python train.py --n_layer=10 --d_model=192 --n_experts=128 --experts_per_token=4 --d_expert=64 --d_shared_expert=0 --activation="swiglu" --moe_layers=[0, 1, 2, 3, 4, 5, 6, 7, 8, 9] --router_score="softmax" --normalize_top_k=true --routed_scale=2.0 --balance_loss=0.00799 --balance_bias=false --router_bias=true --n_groups=4 --groups_per_token=3 --init_std_router=0.0191 --lr_router=0.00113 --n_head=6 --n_kv_head=2 --head_dim=32 --vocab_size=32000 --norm="rmsnorm" --norm_place="pre" --norm_eps=1e-05 --positions="rope" --rope_base=500000.0 --rope_fraction=1.0 --qk_norm=true --attn_scale=0.177 --tie_embeddings=false --parallel_block=false --extras=["capped logits"] --init="trunc" --init_std_qkv=0.0229 --init_std_o=0.0 --init_std_up=0.0229 --init_std_down=0.0 --optimizer="soap_variant" --lr=0.00642 --beta1=0.95 --beta2=0.98 --weight_decay=0.059 --lr_head=0.0119 --warmup_steps=50 --schedule="wsd" --decay_fraction=1.0 --decay_shape="linear" --final_lr_fraction=0.05 --batch_tokens=262144 --seq_len=256 --doc_mask=true --train_tokens=845500000 --steps=3226 --dataset="wikipedia_en"
Below are experts of layer 2 (counted from 0) of a mixture-of-experts language model. Rows are named router (the router's row for the expert), gate (a neuron's input weights, with its number), up (a neuron's input weights, with its number) and show model dimensions 0-191. Each number is 128 + 24 x the weight over its row's rms, rounded and kept within 0 to 255.
After each expert's rows: "gets" lists some tokens that make up at least twice as much of what it gets as of all text. This comes from a sample of Wikipedia text that the model never trained on. Tokens count by the router's weight.

# expert 109
router [161 143 119 187 108 185 129 123 130 155 134 110 123 100 140 153  82 131 128 132  95 141 126 166 103 151 155 179 124 182 151 121 174 118 133 168 141 124 134 112 110 110 139 141 157 117  90 159 101 134 126 119 124 111 158 126 145 156 164  83 163 131 155 134 124 166 155  87 124 171 162 102 175 138 152 104 107 154 131 160 127 122 132 117 154 122 147 108 103 113 141 165 111 135 135 143  94  98  95 151 107 109 141 134 108 106 147 147 157 125 132 127 119 117  94 140 121 132 115 127 120 143 131 167 102 181 136 111 156 115 132 156 156 147 152 137 156  95 170 106 126 115 117 124 146 184 153 141  86  82  95 152 115 139 164 119 118 111 142 144 113 113 154 112 120 157 159  99 173 120 101 113 126 158  96  99 113 133 107 121 133 166 101  95 154 145 154 117 146 109 128 112]
gate0 [101 121 140 140 132 142 129  92  55 108  92 140 149 179 127 122  89 122 120  94 147 143 119 134 130 151  98 108 143 118 161 154 131 117 128 117 123 139 133 110 133 166 161 159 118 103  94 109 124 136  78  94 130 144  66 157  95  91 134 158 138 105 136 140 130 117 126 153 136 142 139 167 138 147 175 102 139 134  89 128 168 138 140 175 134 115  97 162 129 136 152 105 120 149 110 150 131 145  93 141 156 116 112 103 110 119 154 141 125  84 131  73 157 132 174 108 122 154 123 113 128 122 113 170 127  73 103 133  92 127 158 113 118 133 107 108 158 118 109 133 137 128 142 108 103 140 119 173 143 116  95 117  87 127 132 112 137 181  77 118 159 145 120  70 113 162 136 134 167 114 105  93 146 148 118 135 134 141 124 106  68 135 116 122 164 121 121 124 155 117 140 122]
up0 [112 110 111 144 129 139 108 114 138 106  95 116 137 107 139 132 159 140 141 120 156 113 152 113 141 123  80 153 113 140 150 162 111 131 150  96 155 154  98 104 145 152 157 108 136 138  93 109 166 161 102 140 156 100 120 104 138  99 127 111 119  96 138 138 115 127 151 126 170 126 144 163 121 131 139 143 108 131 152 129 163 126 141 142  90 185  95 165 153 144 150  91 141 149 160 129 105 118 115 114 152 145 177 105 102  92 118 110 138 141 165 108 127 165 198 110 104  88 105 108 143 114 133  86 105 111 212 144 124 126 135 127 130  99  70 126 163 148 116 191 142 134 133  94 144 108 115 122  98 130 126 132 121 129 129 108 119 130 102 116 181  92 125 125 191 162 112 139 114 129 110 100 148 126 109 154 133 108 132 140 122 106  99 136 110  82 127 158  92 137 124 123]
gets: " two", " three", " all", " one", " other", " four"

# expert 89
router [141 182 140 161 128 124 145 112 120 127 148 141 165 105 144 118 113 147 148 121 111  91 123 150 102 133 161  99  89  96 110 148 172 129  82 112 124 166 149 151 170  96 100 128 129 111 168 125 120 120 146 149 129 102 103  79 133 124 111 117 116 136 156 160 136 130 139 168 104 131 170 145 142 146  84 129 144 134 113  99  83 102  88 106 163 103 121 150 112 152 108 106  61 169 122 122  94 151  84 124 134 115 112 131 152 125 105 142 143 132 114 168 149 101 150 162 124 106 154 161 151  87 135 122 153  95 132 116 112 132 134 124 135 100 126 120 132  66 139 146 126 157 138 123 112 147 161 124  87 165 111 100 128 144 163 109 133  84 124 166 150  75 101 126 117 126 162  85 133 131 149 105 108 146 125 102 149 103 170 153 126 109 153 133  99 116 129 101 141 157 118 129]
gate0 [104 122  66 138  89 145 128 119 123 160 130 135 145 138 110 151 174 130 137 145  94  88 138  83 136 108 140 143 142 130 166 137 126 140  95  85 131 142 114 122 147  88 182  98 134 128 133 114 115  78 142 133 111 146  88 135 117 124 139 130 145 126  78 136 117 113 136 130 150 122 175 137  73 138 132 108 159 156 112 156 186 100 179 136 133 128 119 140 116 144  94 122 108 115 168  97 126 138 110 120 111 161 123 143  98 111 104 140 136 139 147 140 116 105 106 142 167 139 125 152 132 105 101 133 111 125 129 154 157 122 134 141 134 131 121 172 135  92 202 154 102 114 117 144 102 151 154 181 118  96 165 116 137 129 122 128 105 116  84 158 135 107 145 133  77 160 109 105 109 107 115 143 141 142 168 113 163 126 130 178 116 143 166 117 107 137 156  98 120 147  88 150]
up0 [118 133 159 100 153 123 142 114 105 128 147 133 172 108 162 164 134 120 183 109 182 168 113 138 147  95  88 132 137 144 140 127 111 106 142 126 175 160 140 155 103 106 141 140  96 145 128 151 135 144 114 100 151 113  89 131 130 127 144 149 146 148 131  87 125 123 142 144  98 143 120 169 101  99 138 110 178 127 153  99  78 112 108  64 133 184 126 137 141 129 134 159 148 121 104 168 110 128 141 143 137 122 113 119 137 121 117 132 130  67 170  89 144  86 106 154  67 124 159 131 103 130 106 143 141 144 107 139 151 128  96 125 106  94  97 127 151 172 123 108 116 120 133 137 112 119 105  85 173 120 140 109  99 117  90 138 128 136 106 108 146 151 137  99 164 128 130 141 123 132 101 110 158  88 115 142 173 136 143 114 124  92  96 129 176 125 150 143 153 146 103 134]
gets: " (", " \"", " was", "(", " 2", " 1"

# expert 40
router [138 168 148 143 136 103 144 146 130 187 161 143 155 114 139 131  88 156 142 135 108 119 119 141 102 129 155  99 104  95 141 158 136 122  80 132  87 156 144 167 119  92 110 107 121 150 130 113 108  96 131 143 106 112 126  92 135 123  98 113  92 134 168 150 139 134 131 168  85 124 162 115 157 169  95  85 131 131 145 121 121 119 114  97 163 151 155 147 113 155  99  92  91 139 155 135 111 150  84 137 140 143 131 106 186 121 105 136 126 131 105 155 162 118 137 182 144  90 156 154 149  97 160 128 160 107 122 129 147 144 143 157 144  81 150 128 128 127 142 119  81 153  79 105 114 167 114 109 134 148 116 110 114 165 131 100 153 106 183 136 122 114  95 118 115 101 145 111 134 129 139  99 126 147 142 118 133 111 157 161  98 112 105 170 101 121 129  91 114 117  97 144]
gate1 [180 150 130 158 150 139 132 130 140 134 171 116 159 124 106 176 112 158 143 199 167 157 144 135 109 104 128  95 155 130  88 146 171 151 115 116 124 124 120 115 156 126 161 141 136  89 146 137 194 177 140  89  83 142  98 140 135 147 134 108 141 119  87 125 130 121 132 147 101 135 154 122 126 144 118 178 161 134 119 124  97 153 107 119 133 162 119 115 115 119 117 148 136  83 122 139 141 112  91 120 106 127 115 177 116 136 115 117 145 101 140 100  94 128 101 122 143 119 141 146 140 144 143 122 109  99 139 112 111 110 123 138 132  75  82 103 149 102  78 130 149 148 148 116 116 158 116 119  48 111 135 181 140 120 116 155 112 102 106 165 122 136 162 120 134 117 126 144 148 110  92  96  85 141 144 120  99 121 151 135 174 146 135 126 122 120 123 165 149 103 142 123]
up1 [123 126 158 105 138  82 110 114 155 122 113 106 168  98 110 113 137 104  84 142 179 116 141 109 134 137 112  95 125 134 143 124 134 125 133 117 127 114 154 127 171 119 136  90 122  65 147  97 115 109 130 125 110 111 109 136 103 121 199 101 115 114 112 159 132 111 150 150 166 153 122 131 135 103 131  84 128 119 147  83 114  61  95 169 102 124 141 136 146 137  86 148 134 127 110 129 146 159 124 120  99 128  80 115 115 137 121 145 137  79 135 143 148 134 122 107 105 148 134  77 116 125 150 171 127 155 140 109 169 129 104 128  94 106 113 130 122 154 171 123 112 195 118 138 136 124 141 106 175 147 176 110 130 111 103 112  99 122  93 136 123 131 103 128  97 107 150 124  97 153 117 105 106 169 109  84  92 144 142 110  99 126 131 137 137  91 128 170 129 125 122  81]
gets: " (", " a", "(", " an", " (18", " ["

# expert 117
router [101 113 111 129  53  84 153 111  97 125 145 127  87 100 114 140 152 115 171 164 121 112  91 149 140 160 117 114 130 128 126 108 112 117 145 101 102 138 143 145 143 126 104 129 115 145 152 154  99 116 106 135 111 117 122 142 132  94 154  68 107 114 133 125  94 162 114 123 114 163 143 122 135 130 110 107  66 143 111 182 163 131 135 111 172 170 145 142 124 129 167 137 115 108 131 118  93 122 172 121 124 119 125  97 148 113 116 119 138 124 165 150 146 119 106 173  93 149 132  87  71  95 125 172 106 137 146 168 116 155 164 135 173  93  85 145 159 107 126 109 103 114 132 145 118 164 131 152 125 121 137 137 104 179 144 128 160  93  79 159 150 152 131 106 144 135 100 163 141 134 119 146 105  98 141 113 102 144 121 142 129  88 120 159 140 125 150 140 124 143 139 133]
gate0 [ 97 169  97 124 158 133 125 121  69 154  94 126 135  97 149 192 157 116 156 114  97 139 146 165 194 165 145 104  98 113 101 106 141 159 102 111 140 123 103 150 144 140 135 121 144 162 132 146 129 114 148 123 170 151 109 151 113 109 148 119 135  82 152 108 162 133 121 148  93 130 130 139 124  95 124  87 106 140 129 161 161 112 136 150 129 111 121 180 159 149 132 105 103 100 123 156  93 127 153 140 118 155  64 148 169 122 132 157 124 147 138 121 112  88 149 157 122  94 163 136 144 106  93 128 129  96 157 150 103 108 112 128 122 111 135 115 122 141 145 105 128  96 153 100 116 125 142 132 143  97 156 159 149 163 153 148 145  98 103 155 133 110 134 100 123 121 136 110 125 113 159 121  97  95 125 127 150 112 110 196 135 134  92 126  81 136 104 122  97 149 139 149]
up0 [122 160 126  95 124 124 145 162 118  91 173 145 137 130 134 133 124 111 112 145  84  93 115 141 124  98 115 156 114 113 111 143 135 106  98 142 154 147 136 145 121  63 141 149 125 123 141 126 154 120 105 124  66 149 193 117 150 121 147 120 164 149 153 111 124 163 111 133 117  85 138 113 107 116 118 158 136 124 109  98 103 109 126 114 161 152 179 121 107 125 130 131 160 148  91 138 107  99 136  95 117  99 112 109  69 113 125 126 117  94 149 107 159 109 145 134 110 139 141 137 149 142 200  83  87 149 160 118 173 119 138 130 119 126 142 152 136 139 166 128  99 140 133 122 125 134 102 109 146 114 121  70 121 115 124 107 140 167 102  69 164 152 150 143 135 117 152 167 123 140  85 149 105 160 149 113 142 148 133 108 177 113 151 116 127 121 107 144 146 153 116  80]
gets: " 2", " 4", " 3", " 5", " 6", " 7"

# expert 114
router [119 108  97 130 104 151 139 112  86 120  75 142  98 116 118 100 108 108 147 129 125 166 122 123 119 144 173 134  96 111 141 138 135 138 132 162  85 155 143 141 166 126 103 156 132 151 165 134 118 106  75 140 105 149 152 141 163 138 121 111 161 125 166 131 140 113 105 113 141 153 119 162 149 148 120 122  59 161 136 141 141  95 102 123 147 108 144 120 112 117 118 119 106  97 146  89 135 147 148  83 110 103 114 123 144 156 123 102 151 116 155 165 142 125 129 106  93 150 112 119  90 108 130 205 153 133 118 115 122 109 120 121 149 131 153 156 163  89 175 107 110 143 149 106 139 180 112 132 103 118 117 163 158 152 118 106 125  83 165 156 122 126 140 128 147 121 113 148 162 117 117 134 100 101 146 105 148 137 149 116 127  98 110 171 119 140 162 127 141 213 132 128]
gate0 [108 136 150 153 164 200  98 141 173 131 144 126 156 119 103 128  86 131 124 109 168 100 161 163 179 165 112 173 114 123 104 174 127 143 117 134 141 101 134 117 172 125 125  84 118 116 149 120  98 114 104 126 114 123 105 112 158 143 147 102 161 116 152 131 139 153 104 166 110 139 110 148 108 133 107 117 118 143 147  92  75 115 127 114 101 105 129 104 113 135 127 129 150 100 130  78 120 134  80  93 155 114 112 113 140 120 133 113 137 106 105 135 139 109 131 100  84 112 118 116 191 171 172 108 146 102 111 106 135 153  96 164 133  97 130 137  81 147 112 139 142 101 146 153 137 129 145 140 131 148 126 130 118 129 148 138 136 150 139 185 108  98 126 121 133 100 116  96 137 116  85 121 131 139 143 111 101 147 102  94  88 132  93 109 157 165  92 127 105 105  89 133]
up0 [135  60 120 154 115 119 118 138 113 161 129 152 129 128 100 123 127 132 114 137 138 121 141 134 155 114 139 119  88 123 102 104 177 156 136 123 149 142 178 104 142 109 107 130 115 130 123 124 147 143 123 149 163  64 132 114 114 114 158 128 133 154 140 127 114 153  99 132 117 147 132 154 139 117 132 126 126 134 105 146  75 114  94  42 120 131 175  98 106 115 139  79 145 150 167 102 181 154 128 170 152 167 105 110 150 117 125 117 119 133 133 118 148 109 156 129 124  89 129 177 148 115 131 159 152 107 135 142 107 148  86  89 107 131 125 127 149 110 114 142 151 103 121 127 148  89 116 135 150 123 127 104 103 169 100 142 128 115 160 167 165 151  96 122 159 152 140 120 132 150 170 125 131 141  55 149  97  97 150 115  97 130 134 144 145 101 126 103 143 109 117 178]
gets: " 2", " 1", " 3", " 4", " 0", " 6"